Experts of a small language model: a sigmoid router.
Below are experts of layer 6 (counted from 0) of a mixture-of-experts language model. Rows are named router (the router's row for the expert), gate (a neuron's input weights, with its number), up (a neuron's input weights, with its number), down (a neuron's output weights, with its number) and show model dimensions 0-127. Each number is 128 + 24 x the weight over its row's rms, rounded and kept within 0 to 255. Numbers have three digits each.
After each expert's rows: a language model's description of what the expert responds to; "gets" lists some tokens that make up at least twice as much of what it gets as of all text. This comes from a sample of Wikipedia text that the model never trained on. Tokens count by the router's weight.

# expert 10
router:101117110137118098143130131142119166083091128101143145141101091108116152172126154099146152121112118136134127115088105116114124115108102142106167085140143169142174067101127157146126148119112135187133125113117108131115122089095071095157130082093096144107127170120111141107114110105129159123143124171150099114140166153155117133090136164103112148183185113157112137121108160130146170143129
gate0:144103083095111119125128128149151096089108139112122115137125114153133126089142152112119132149099098137124156122118140107165155120141092099125149148159105112165125114103134141142111159148115155101124121111116122127114167149164146118134161123150107121122151151141109063094056121137131131135126096150131104151123120144138094127124127175100100218166119163105143128119159146116075140148118
up0:132091113151163105141091151118143076107133100083146153132110164162153110133137136126103134115108113128156144116141129109176125159155102112128145129092133102127083093157126145150060171146126126141110126131113108159119181152130189120137147140146143131152146118110126091108113138119141121183146160137128126139110098120144085155110154142106125184147159123130134123112111180119104111153126
down0:141117133109152133116153041145143107149163117131168089126095117151128132124094141085132113159154110152136147154099117164116111179132138085100106130103133116123111124119126113137134075118113127101156115128155113144152143123130187099132125158119118138116088094106164131090135113149121129099102124137110107121117099066129110153113154085163081110109131160149101144139098136127159118104068
gate1:114100131145145082151130044148089158137142122119153144168112079102152111106154098141154147173095098141117109113165138086087142158158127098117157156109097132131147153125107104147103152125138105145135127123135167143126139119157114129128105114150086144166161130160088098148125139134101096102120128136096144148123119120127142125131125095129108129059089136100115145125152107143189114132141
up1:148134097133130103188113119148110141111106113117161118145099137090150170125149167128118177140118094136138122121142110099099078121107103115107147171121095118109162155095120080170109187104109084122131138116099153147134137102103109118138118137170090169130163138148110126159139116167102094090112131131148151121123156155151151107103140157125130133045087131114175076129140112134151105145115
down1:141176128110136133108091133112119136108084148097105172125107128140132164093129121116065139112162176122116183075134122116119118110184111099114112132150136122099111100117106153154138096099103122093116117146124105101123123152112132107115140116154092122117159111132119144128107094137150133143128118112139142096150131142120113086079144104139098146138126129143173149138154155153136141145135
gate2:100116137167126088108109155115131158131136137096108152103153142129155105130089119118160120165146145114099100174138158134153132140175096177113116102157138188131149154119134152144157155110143103149130121128125129151155118078116124124080140090134134120147085149113126124123117083099171141109121161200113061138084105102111079126128135121129086120118146163125120180124136156147103140135110
up2:176145120132145126138113117120147129146156143131150122154134151108157151165110135160134115110153103138109177161107111125123161109110165149147117150154135149114147156135113106123139116134135131103134119123108141162079178118127133154114141123128138118138092132124076073130139181166110148121179101086111161121095073107123104148154163140083123113159087158138122098110132152091106178184157
down2:153110116153172068113141130134154155132120143124127106133107157138125152131119123112109133141082125100119167125136134113093126147103155137093140132139136129132132154125109177095138126121106140124138137134120129095171078134146079142131113134087094116149163149117142141121128114139184149122068140154118159137070127118142144111148166091148151078148104104133135122111145113151119092145115
What it handles: Digits in years
gets: "0", "9", "5", "8", "2", "6"

# expert 8
router:093149144147151139140162121127098135123117179133138144119143146121095144150165133105192137175123112136130094121141116098085135138161115093126160140149159155184128140127121126086152108162112100136085138155109095180137108141077097120145128108101126160106091161119114171166131152098131120139149170124162137092156109149146152141151078173105086132099182131153150123087127096154112127150084
gate0:145087144137141130162102087122116139131147173126108174167109124140142090114115131140111161103181124120129142161140133094144145119122101142136129101136130173163145113161124120140106109124127119139127097116126151121122062073115131116119124124103115144077136109125145114176110135122130173125084135153121145099155117100135098172112127116120142128121131169140071106116129125128109139095112
up0:110118095113100104130157123118093123096090122102139102110119165189109076100138085162101130157121122110136123137115158155129126122112146169127112108136148124129149080149143119100125147131128124129114127141153123119174139106142122159134161134135121136148108138157163143116125160107190146159115091139127120148144093170124145165118138103105127068089165130124126153114120125110148111133103
down0:125133130119046109149155123091120098154081190134152127149171106131169104148145111127130125137138133127089159099099113105119139110116140126118143132125148130089136112103134137134171131142162093157144198158136102149132113132182138127116120117122138126142132086154117145119146119111146126156156100092121108101114145128147159107103138113144182118077141172102125106149135150133096085099138
gate1:085129115188100161147137124123129116113152122134126123128094134073101136127125096135136101140119097156095117188140127126187126156109132081096101156095134149123086122162133157134134107103152154151180107081150171142135089103129121129143143108093104120124113169125122134121070152147163126123141084112123123105084122154150085105095129118122105120164103154119149109083099135130120107129145
up1:183175131110099182126118131161121128129146155128139132127139096123121125132123147196105106137133174135177173178121113154141135130134143109156126105126149122110136138150122099137091125125167183133146152143080150156122090150124136170112109091114132138128116108108101139112100093133082117115142151127133141131116089136168082145125160152114179133124061136133151108138115128114114125109142
down1:100140145113132142100129154146153156116158125149146076076161112143121120104144131173145140112150123154180135148115114096165120156117126142117133130190096141123148134129103130115113111124172152126109163155103121134091134110131137135113142108113131133095102109158117102142099125084119148115098160132120091144108098167113114157069139148151136144087123138142150165125125090129126135131110
gate2:133098119143143147142136142098089151104164116105119145149150129141126145140146126133160107149114114164157132100117120139105112105121116128123195132140107203137156119107064152126139090132092143093134116104135114130094111068102124123104141117081086157124165123116137139065135151100100133141109098127101119136141145099155139162126099127128141115167121157116102138153113103125170102144130
up2:094096136149155108147096113103138119125116092155110082168140124117157185161154184106154129110122144141126159146155170162114140100141136141114129135146126129139106148142088139167114119156113142099111132112175099102127142161094087146110099100096123147151149183153066157103133129153107122119138123132169082161145142122136110143142159131162112180142148164125172105121113096143106188123096
down2:114138112099077126135148105155128129136141121144132143108134119085143154111131159096074173083098150147121141124152138108157096155146082101141154142148152126130130120155101148125106149154113113141133177104126127155165124078136120101129168118137133118129136144149156094116138112086086067166132117125168167144111124147157097113184135148114128141159162143089145161165104131117151114110122
What it handles: Word-initial consonants
gets: " P", " C", " F", " R", " T", " D"

# expert 0
router:127110131161110119128103156124117135100125148125168171118093146147104105118142175154142135187128107137160131105118165121117085090145125136151140098151167141110122118120142135110110138139113130171106164120148106108143108139110086131124147085120122156089107169116071100109129116094104106135138108146179103104132143137136157134076139120130059150135127109150102139093110128186151121132119
gate0:092136144144114108141141122138134120086124132147114138125178144102137153079167111157146127114138114093109126087137136124114112114128160153140129119128145191097114153114164140146154153121118146130101114144086131163162143109132149083143136128114124160105180131132165155129159139162129100153129132118065116172127118125151085075121149109138099133161145146120120175116157107118128124095125
up0:066148081064148161094115112085139136118111166107112075164118124132134142108126108136136082103114107095135137120102141167099148124159146134108164194140129161120087136150144135122131170110124124113097082125115140099153121137138105130141165112136118106107135140143131105160137088129119124105146176120141178116173138169106130107093127162125118136126136127146123122104153123129103135087120
down0:150086175149113102112128111099108072156110163135118117118157110109110112123098106152114080145132153110142090152074102115145147134131158166137120071125146091112142149170098166077159115130124125132140152174078133095146129132154097141124137155143098107111098122112133185144162106147111138129125126104154105108111142131159144119156144144090106170146101080104139096137132173168113100123090
gate1:143124128091156106115164171119149107147123169133149095135115140139133138112156119164111145139134151135125101155120147151129101114144140170132152152148177107155135097145101121124092102118113101135165179140096111116138133142138093119140113157125153190131098158110137127122125168142081115124152103146098081130144115152120166130109125100153129171088150122137113070156131090114129108130178
up1:140169127132155144117106145089151114164117175160116107163097171134146124155137125150135107135090141132164113123125125181121109158151119143103114128140088107137151107134107113109155152137105139086114139115175107108108117173110134091101125168131116156130086100102096167137109073137178148118155116102132159095114149094155138137132152113132130162147113134135148131114076153173122149136124
down1:176127108104155128125133128079145115103090142112182166164105094122185126112149140107104178107101107123144131093117117137138155116140170163189125130137124110138124114115111094095094091161129127115173163167141090112135128098135143140149156101120130098136123128163159155130157159116123133122100102104161163126151114150150145113131124152112100112146145141162116141127109131093121104132138
gate2:151113123113128100117117101142146105120115110123143152176088137183111093111140157104145110157142117134126128144174119141132104155179123107120108135145112158137167142115169129116124132129157125123096109122169168111116120119155085144133099136137127174186108142181140084130077083133147119130069144132153100167151097123139180146128169094123108123111137133174156122158145100119137093157105
up2:179113104079146134092123139145111096145113115164052140098155112149139131115131093101132138147182139118114117130138109112144130153151114091126130152135129141126118122130100124133130139174144137055087093117096131100121128114133162138164113139116182121146185107162159173139125108103166126134124127133102120167124123103173087096161139125139122105124120128139130113136115099135117112139127
down2:126097137135153115141114092125144132137172127126135113089159115108119149144119118115132121110134123113160138167122134124135090155097120125151167129167118108152118115123153156183138130111102129151108125128132154122162143134149144125150121152141187124121095142149156110170118147150092136117155134144125172098113152143095134143137116107137113160139129129083108122109081104144119112154134
What it handles: Function words, auxiliaries
gets: " and", " a", " to", " was", " is", " were"

# expert 7
router:134125070154131097118159098150105137115107119157157126123126151118121120136142120126149123091086072138148125055072161117139065109121102127116128118129140130113161126088149148164153158142140152176136138156135173098145133152111130132125115141083052107119143165118110148134104115119090134106118145118121112108097157122109136158129095170081112119152123139125146122094111093166147104133126
gate0:097122154110172134177149161153135124164154107094117112108142119108128159134122141141157129129081131125118110125148122097131124140113108130098120104144112141197134126148161108137161087139065118147137119148124150123084133125077134089142088144169104191129118119179128180115153088102160116123101131151144097152146144095128123178118124151134113128108118121123104138155116054149155154127135
up0:148133141124133104144151157175204148107141131126134080134106145130134110114154117122129127099123153115153095090157155124144103129117136122153177149120142107144116140151156174131121156143127146134140160145159162074140166187158112142154121153074159144169118125128098093121112123105120110116095105120181149151114118128088108120157132123127172137138147130115130119124101146099115115122122
down0:124119153151095146151092137131101102099127112077103107108137126143153117098105122158125143127140140125131161104132084109128086143145159122113145122128145170106165097103193114066127097143113133109128132100118096089137121144136156078109083124095121067103137109133110131134169126126155139170109150138130188149135071121133160158116115094085152085113116113110113130106092100119150120111108
gate1:178108087124114153081136123110130127113155101132153115159114100124084145132159138112137155133094164087111105104157105157109111125133118147112150137084128150146163100131121126110097132128158115119136138143094153114127115098112160115120121163129114129151141131171119130119090171146100180133174054137122135139097123145125117149179119166135142088159109116125114136122091112106142142093110
up1:080093124154127145136135164116149123136120116058121065137136100143142152121137127170141165120145173146126123100137075173108096132130153123119112152122130105133109158164083132133084149152116127178141115104141123069109099105161142129128120141127119168116112106152111136135155115097115095137131138152125111121077133107102114124135142132139110124130146141117154114160111132100122130132178
down1:134138147110125167109123120158110124164154118150172140134108097165134153098101096134158118128162103159160176153133159126130141102148139130106180154121120159109138150157108162113128141144102185148131122098138160130109114125189103117137106141146094116148151106192142129113118137108135111109146082174123079097141087133130098134149128115141147153138095132136103099120158143138166122148116
gate2:132157107082120105123133076129158131116109169127108131116150126134161128151104151095109161160156089110113141124106141143143118182113100126117152154154111135128067103157133148153161083150095089152124149125088158099178135096109103083138130116127103150101166120113169135124112132116124157129084183158103135125141129158121089159157151133087154119131151128087144138140210147095135094149153
up2:097110156125131112171115115128169078157141115081122102121149121136131154137125100112111090113096131152178139133185130069108177117113151144163126154156155134155137129108155136133172168147171139144191114133131118128133147088132131127167095125120071120120159111133151158119088114143153160097134152106106141136150137130113131122169153114156169156112118148142127119105163149160116133123097
down2:118119158161115128140150166137146105093105143100130098126112102155134114183117101099156152070105155145132117117187097102123073126149144085144129144141140124127134115123122123131140128125144156139173125148094129092121149093143131131104080099147141137112163117146112081111136155088106128120167130115104111119079111101148119156140147130113126096088159102121087107162094120104123130123137
What it handles: Sports competition words
gets: " the", " first", " League", "th", " team", " second"

# expert 6
router:134116126140115125136171120117130113114137169124122156140094153152120142126132171138144119148108127184117099090154193127080118111139107112129145107162169173104128147117145137126126113125106096153117125154106092113126137114115096108132144131133088171080070123142124123135131121077097103122155116097154122085095126104115158114074104156098087109156140154144151142121109119152097142113126
gate0:136094158138131166156153120133149117158089166145161119142105160129149091159102132147141120121092108178113124146133089150164099145121114131123150116091149121105142115172163184159121122126088177205154128138091137155127151174129089183143102153143087144108107147162131085147112117133121119110170102108133135149162125112119130080120135132056136140144049118128129156106118099110122120125101
up0:122142113144153151125153127137177122098138140131105147130136079150124137133108115123131129096130125130115106118133078134130173116173142114105161192146142131098157137117136113157162115143118082149150120145135145150084137138149129128130132170116146162122107135134136167129153094138120106112106140135134166152150137171142142128084127157128099103133097093142128129084168166113146094078158
down0:122142155123099147125135121138175144061147138136138138099069164181126152127081085149124146115131124093133120102137105143157167117107193156119134118111157141149151082118133123140124132170143121141128115132113139111095147143123114128085130102157126094133113099129131158135131121158134173145125131122172150096118159148175132119132124111135114118111093139104088149112149160148151154109149
gate1:171116143159113131091136164147156152117108165143161148103097136143106091147140144175132127128118117170136087134106106144123144112116082117105124112172159083110127124141117151131114102129137124179150129154104107123118129096078143125124173126113133134130148110125084124142127172117133164131150140151133149142143149151137143124145122120105114083141151164139177168131129191120146100116175
up1:161123190168103138157173116144143109122137129150125094102135109099127140131148133127102133121134125110144142146126115136115161161125132165104101071123154120154148145108150186143144118108101137144104120183136156118137116118180109122126145123193136141164144139109081133128112121131141091135118085170168143152144126089110143165131119174107124152132135129103183115145074106161133148183132
down1:159117172078115082149142143123166123136133129055111130118113110179123093127109109134084138087094117087079083161095119125120134139132129127148124110156117112134108117155108118142121090166119171126106103137131150129104112137125134092129110096118125076121109082167083136106102121125129113131147172091077171115115119151122129145139103135138170118093155109161147125127136095114105123105092
gate2:147187107154150131151093111152117147129163155099117117116156171142136108163135120131058150138126143125099158132119144137107114143105072156118119134142103135105158146150145110146102122086087156117134144119159131139117147134126151126139116157183144169118143174108111105127130165126089143119118117133169131123119131139098122142127075157100109143152137090137126153117134170115150126154130
up2:119124111164106116110080129104147103125106102129104148118159159120142092143140104133107171160107116131107147136145132130135107132058075061134137086134100135090074120124129121187122190110107107093117095101123137134139173129106115153091144105184108167148113141129112090124109147138126150162120103115163118113145136134133105157120127156132124132096149113115108094129131115128136148119102
down2:132090164131116115092149156135142150097139148127124124140122135102079110120100104108140142178154154123162118108152104200118144137131106093179118103129118157137177136122124108156090166090116168115112090103114109143119145106102089151070123123149116123122147175151114128125135159104138150119148128112144085178119058151110140139123148103127112134115158137123147120096104159117132079147104
What it handles: Table numeric cells
gets: " ", " the", "3", "4", " +", " −"

# expert 2
router:128124126151138137124112097165152132129114123130112161111093103129113114098115107196186165186097108155130104119124096109119108108131112142130115097121161159198116102162106079108170138114108126150096175132151143097150139167077127091157110103135125135097109180114155138117114165119109163155121117136111120160120164106135110149113131153105129140185153106146112122110168081133153121156140
gate0:141109151153125113103146072126120107102130174117125115122130086141117122127118130134133119114134112126114122158177104132138126112123116124114186160122190098102143115148153135096113134159137100106123146114106111129142118141139101145141084113149164127124129124098128121131131158151080091126099120140124117097132133117133181165145120138121084105162137118128137162141166139131142158080122
up0:135131131103137155143169130091099116120124133090105151144152096124142102147118135095135146122127184140120125190094100085130153128121141133179117150119091151132135143101130121138115072111125148100125141137163142115098112157154180143110122132078108145183138137141154138131145110141131124160101136174121111103123119076129141133160100170121097131112094080095116149113121139117176100136099
down0:134144138112058139099131129099146117159135133121104135111160142145108137126107149090135144147126104093135125087136142143135128131119082047113109136146151129159100104138136107128090175128132130117137092138106161146120131139135121159122100140130118118130106134137070116124130141106127137142140179134137078109127137094167116117091176096145140119179162153139103118163148118145157142133090
gate1:139134141159120145145138137170165164144115146093131151092134072093132137149110143133161121092091112095105092123138099131131150163172113136118101132113042141115145149109135117165170167153087146111099112164107088118119124138132108150122081092123127087126156129120122139154143160150136098086125132113175130115140116132180125158169103130099148108139107080082137139186109110122155117124168
up1:138111136132130159148121121160152135111091107177096182118127106100128111127102131119150162170136092159180092102099098153114105125161112110128108084068130131127128170102125105105153116082096108106134135138122152115145075138090148170132089101145124178131120150136075117155124153153155103166105138144153126145122145115170121102193134145077147133132116136086142137163140127141110093116131
down1:118119133141134115163150142148175143102140089181101105143157127129148135112113131100103138124105154129135136123132148146159145156122089136139124145115135151104131186078171145152069157172179063121119102124115155145112089145093154101141096128119081084132158097121140134116177125153127101125083154166148093133147101146148144119079109130118113080145113130146147079132109100128072153145136
gate2:142095109131131128171092127114130172114088095091146133142126061163146096159147098181139144120117113149124149179111125091101128109146148153155114140125070136156115103116130183141152127097087153139119155141125137143132125156124155117106128130152100129135114171110110121129178172131097155115098115169163127192165168133130165104093180114110102116139140134170143086126141115118155098137133
up2:112155121123094101131110124106154162114150137118164112180171127122106091119126136154172118091085135107128192128167127125138147148175165117137119116122152149116100134106133119100115075070103144107097154117135110165118145118165154127150075122162122145065145093152149109104102171130122122116098111122136117162116161134094122127121159106129097168135135139124155136098147092131116097144111
down2:153091110116130129124147145138079135165146122157100097130069148117111151118193140105153107143107122100133147106151133111155138148165130159142136133154108115121155085139137112099144147129142160111111149150104117112127100098121151131119146120082128134148123099143140158114115185142096133128118107157104135089105153142115111153139146126132147108124137113154123162124126097121123153128120
What it handles: Initial capital letters
gets: " A", "A", " I", " E", " U", " O"

# expert 14
router:108140132135151145067156138148144133119092138113132141168121134096134117178140164133156138133057150132106088134082153129107132107135103126124142135132167101100177110114155144112139130119088134140168150130121159110120124109104129114131148136120125143132060141097135141112150103125144126122123144161116110097117138148107159115107119141110082109129112115165148133110087146131130105133119
gate0:149114119135157084114147125119119107133095110122133074161103162136083135176143125156088123114121145133113090115123152107133112126113126113105120141124154130153151139082125151102166084110109117162132106153116149120142111112087122137106117110126110156171114103121124127104088146141088147107168093113128180138146144114167129152118188096096147062125094098128136132113082104125126113139193
up0:144122123104146156104097121133168154153123093117110164124135105125147125138155090163165122136098126137139146128195104124101131118155104113142097116096054107086110135103141109146128125111079119151156147164150116115128129137164069122108135157147203151129161130155114105116118161095114124121144174128127128105097152143139097155123098132106145142150134103107149130151118120123124114157122
down0:112141142136120113156096125145148118156096074138098135131139150133115112119109140108127122089153113078139103132154139113132127144104114103144150140105137129110141148141124106121125108137108145120121174142144129123126103120154139165160153146152104120147083107120026130100130114110102129173153132137083105122148112122112128139103105092161105125076099152133100125136134108108127104103119
gate1:136122086117140125100122099101121121163119082151169109119119146096139083131143141150175111106149120146109127107091131133146154138142122133110114134090128162188165182101153139087133113153140146141125124098141162162169159185128139077114126110136128121134112125156170175107134115105065095124109138137110111151118137138164125112140099124125114103132150143115085132118131133099158122127152
up1:130136131159092170146174132098139149116136117158126170063163114163122116112133139164104161150111096162128065149129154171139087158109124122122158108129137130111132110114154154133153171079141114128121131135121120140137132135134146118126101133130122110123147148100134136171109108118123117138144141087146108149097143107107123168134108150148147098135102139126139102115140139159124129140140
down1:128120092108143109082112115121118127124141178141109100127136121155114139095138171097114138123107141106084155134166124096085076126075128117129111148205142139156153140141115114095129149114133132154155115163117114143072108145116086158121116135152134149147135114107133129152140134090150127147170132132090149130167127118151120142110118134104140131119152114103097083173149131109110142131094
gate2:134115163131141105096152101154121147124136137127140131141128127109118151157119132113121164084130140136063148144138168145106097127109137136097164126138153087133101098108161092157116134167153149123174083088119127117104125128134143155113131128119108133134094198101113131162118096151114103115116143085136160120123159100122165123150103055093130110127147091123121131099138116146108108116123
up2:116128147092132084125144133106118111123132115096136121115115141154102116101143159150159127169145101141130099109119106122153146079137077115105132112156129144146166186134086126105144109128118092137148134141155115130143134128085125146120142105147179120139115088165098130090091111093135068124109111150119135138138146152100084157120100146183097107136125166145138104145126176134152090139114
down2:175102154107108129123168161131114075152131117149129065128107145121146112160141152097130159129111147127093096138104152120139130112108109161163114151160134122179085155158102083144093124137151121153149132090149122148137114099125112130124135142103107143109128142129135168148093136154164135132138167091121165159090166109118130159137137155118094088176095156110133099149146090172125164165172
What it handles: Foreign name syllables
gets: "i", "a", "o", "u", "k", "an"

# expert 15
router:125119096118121147137116113155101140117103149105105158136112128145112079101115178131135132146133140151109136148120116079118111096134130141158136135142201139117144117154143128151155152091104133144140130117113138115134093133106120109115104100113089177083047121139100107176123142074113118155128160106160085105117105142172140113102081144105131155135169147140105127125132102155124140149127
gate0:145138160134120119149147143138132111143094156140132107134105137166110124116134185160136135176110137147144166103163150118117132104135103151165125154128188100148113113145100121153114127140156173139114111111156123078111115140104131121108138121122103167075099135158139152131116099156157144104132133089158135116113132153134149101183138116096087135104149129131135182136136157132081147134111
up0:112094067109100105109134121169127126140166111093114145144147155109176130099149109108155125118116164102105133160090126141122167175147120127097119130133090170123138117133153124134161103124115109099141170128131118177120148101127125112126136142089120087135161129065109160134175147131075122155150108160094095125120125094134106121099135122136130130139126136137135053100132087119117132154127
down0:117138076105127113091092098143128125083131130145124085149119137148133189164163193152098092128163119115151108156105171130175139124175148081130132108147136126144172126154139120151109147154138114105122162150126172128087169117101140128150127119112151107126085110123148163095137149162139132117160161152130137148136131133070122142087137147134062091139106131149163141136109099147140127138121
gate1:111106150144086164136166152146131154077125200200169131119169131147088123142100129134113171155107126123137123129089115137140127127166147095117150120095114105098146095114142108120137108147130140106103130121098127114141099105125159144162137098142116148140146150152124150140071126103120126143114112162120075144142137141172116113146118142141146119131145089132119138168124122130093106122103
up1:074143159144157127109154134142103144121113105152115174153094093137122109106173142116117107184130152121140145137114155157138108111143136131126102107123141089178130156145138149104148111129117108107154111146112153121117145125160123139151133136113107109103116132133139145144105102118110143157163138070134142175135137138120148173117133092101090106124091134122148133112136091155141175114129
down1:115129126138200123123174138143101133142141110124126142129108089102146148081147187094163095131156136090102173148137117146108149117141141094146147114126150105151126126130150146121100128125134124089119131128110109122174131123096146161123099103096092165112153135086142167159118127115107126160154121059116105092150172144134177128140079094113116125117097139096131125096132121102151159123130
gate2:128075132140132142128118110086168149137150157141133130165164140092149148148143131137143093099120146159093133113121107144114101132152169131119152122131124127116144116157106142167139110124124122102115148142106131123098119157108127112089118133088126127088106130095107099105110140135158134138160137101128101147131123112135133114123122162114090104133136124144135202091141107132129112125152
up2:145129126106147146157092144134133106141130103137089134179108144132131101117147134110125137107145145117104146120144117110140138095119128117092142133140101121129158155081172120174155141077105149121140134118108097140114141083109128094101129147175111148132136142110111123111121103136108160096121157117151089147153171114131125092136132141130132197135108134125137121175138160143114160089124
down2:115201083106126121113121183100091138129135124150151100147117167129159128144137132091146117112131122098128144094141109124142147120153125137123153115135127126160127142070148113123146178116148139125139168097132134130102124065151122108099137130179142131131102120141123115110126134113103155134154113153150101121130112125144147094171101129128084132170132089126115147151131044125145132127126
What it handles: Prepositions
gets: " of", " in", " on", " for", " at", " by"

# expert 13
router:110150147178138150156136117110118140096130090109097123170086181078092110138107108172160138147103121154083103117152158136109122131155130112153165133171154148156121092131146116095139130114093115138084124085124125109127105107113117109108153119118107108110112156127074111124088136088161172120120133105147141140112158152128156142108134172112108145146151159140119078118100135130144158150111
gate0:090106153141135128148081124116132125150124099124122141083095130135129091098136154184132188145132105117104147129140123126092122140170105149134125135135145153108175101136109102146132135115140096148117150157152142080137159126118159161115162168153120136097155117100122151117117132132108148140106149141128127158127063173099130138127117168097137135172143135124119101090152103181126138113125
up0:154136115131158108097142141093087143134134150150122168168096149179110123157137107114128139115127138150100129157119108145166102163100103149146157119182126086152131143115126119130109141139122113131104123124134164138110109142109124116112131073114122144162143123089096132121143131163146130095124108112165163131107158141103130076153133123121092128142181094132120132085191102164110160112079
down0:123166180174124135158138081149118100130165134129173133120136136136162126122155165105107111155108163113130126175139093116147086123176103113104062090110158111070142133148121067129161131159092153154096107128143124141112153139193137135136149127099153130068129150135107112148092147118155123108102112081110164160092137118120126154131157128115139154097119169128150120115157124112150136112143
gate1:127162148137102131095100094147099122102175127109118128092089118143086156119144127158154122139112132089096065111128113128118130119151115147112118105135163149163141149123139110114112122122093150164117121094181161160138132111071111154067137113143108151091134118120146134104101110145134141157123099144098162073074075126109136187134107111146121142134120152151144137107142142136129144149104
up1:126114127087115120132109139083152169144108145154204123153125113143098116169113127113149118072128137141111158156118147097163104156153166125105154139105173087127166090149137137150156126067159099104163139150120127122128165115136136120070130147125134115091110148136085133140101132116123124144084148088140121152183177133122159103063115151131126131101164140101150139111162137119114166137161
down1:101082135138089175134123122158176136127128119096108132134122112120136149165134093158119157054115140131119125141140147073149081144128129098168112147150146124130164119182104122164123122144124104135112131104076127126126105133135131064169116125142093147171143111108114131153105142121127103120126130105129107130129140073120182136127113119115115119138149128109136146146129166179101112141108
gate2:145134131104084125109111159095115102108131156145159082100107141115141102140123130160150130141077122051082093126096111134133100104172147139137149114108125139117103129111135155129177113091141119139141094176128113122108110131099124127107146128141122101153126136136118132147114163136142135143130138127148123142091124119117159124177129140116097136151144130146146151104137107181100148129091
up2:117116181134113131115107135091087129116136112091144117158116137144153124140130138131120134139118118097103145130127141113120125126132167107126138098123144116147120136126147153113133149134131139154117121110168184151153147111081157139138108149122120141095107129101126128139096146096167108092121145107116087154104091101142123116097172102091149076131126113107101132134122131132143128166150
down2:153170158134134131091146104080131157144111168119199132107112118162122106108131117136116116113136084116128163146148121080097133126115134151112104127092117138147177096122073146101122175149148119095168142099153109094156118090074129134101163134117104072118153137099195134170141158123155155107151095166110136098096143122136138137144121133141154123081135136131136115139132121115109081104092
What it handles: Digits of numbers
gets: "1", " ", "9", "2", "8", "3"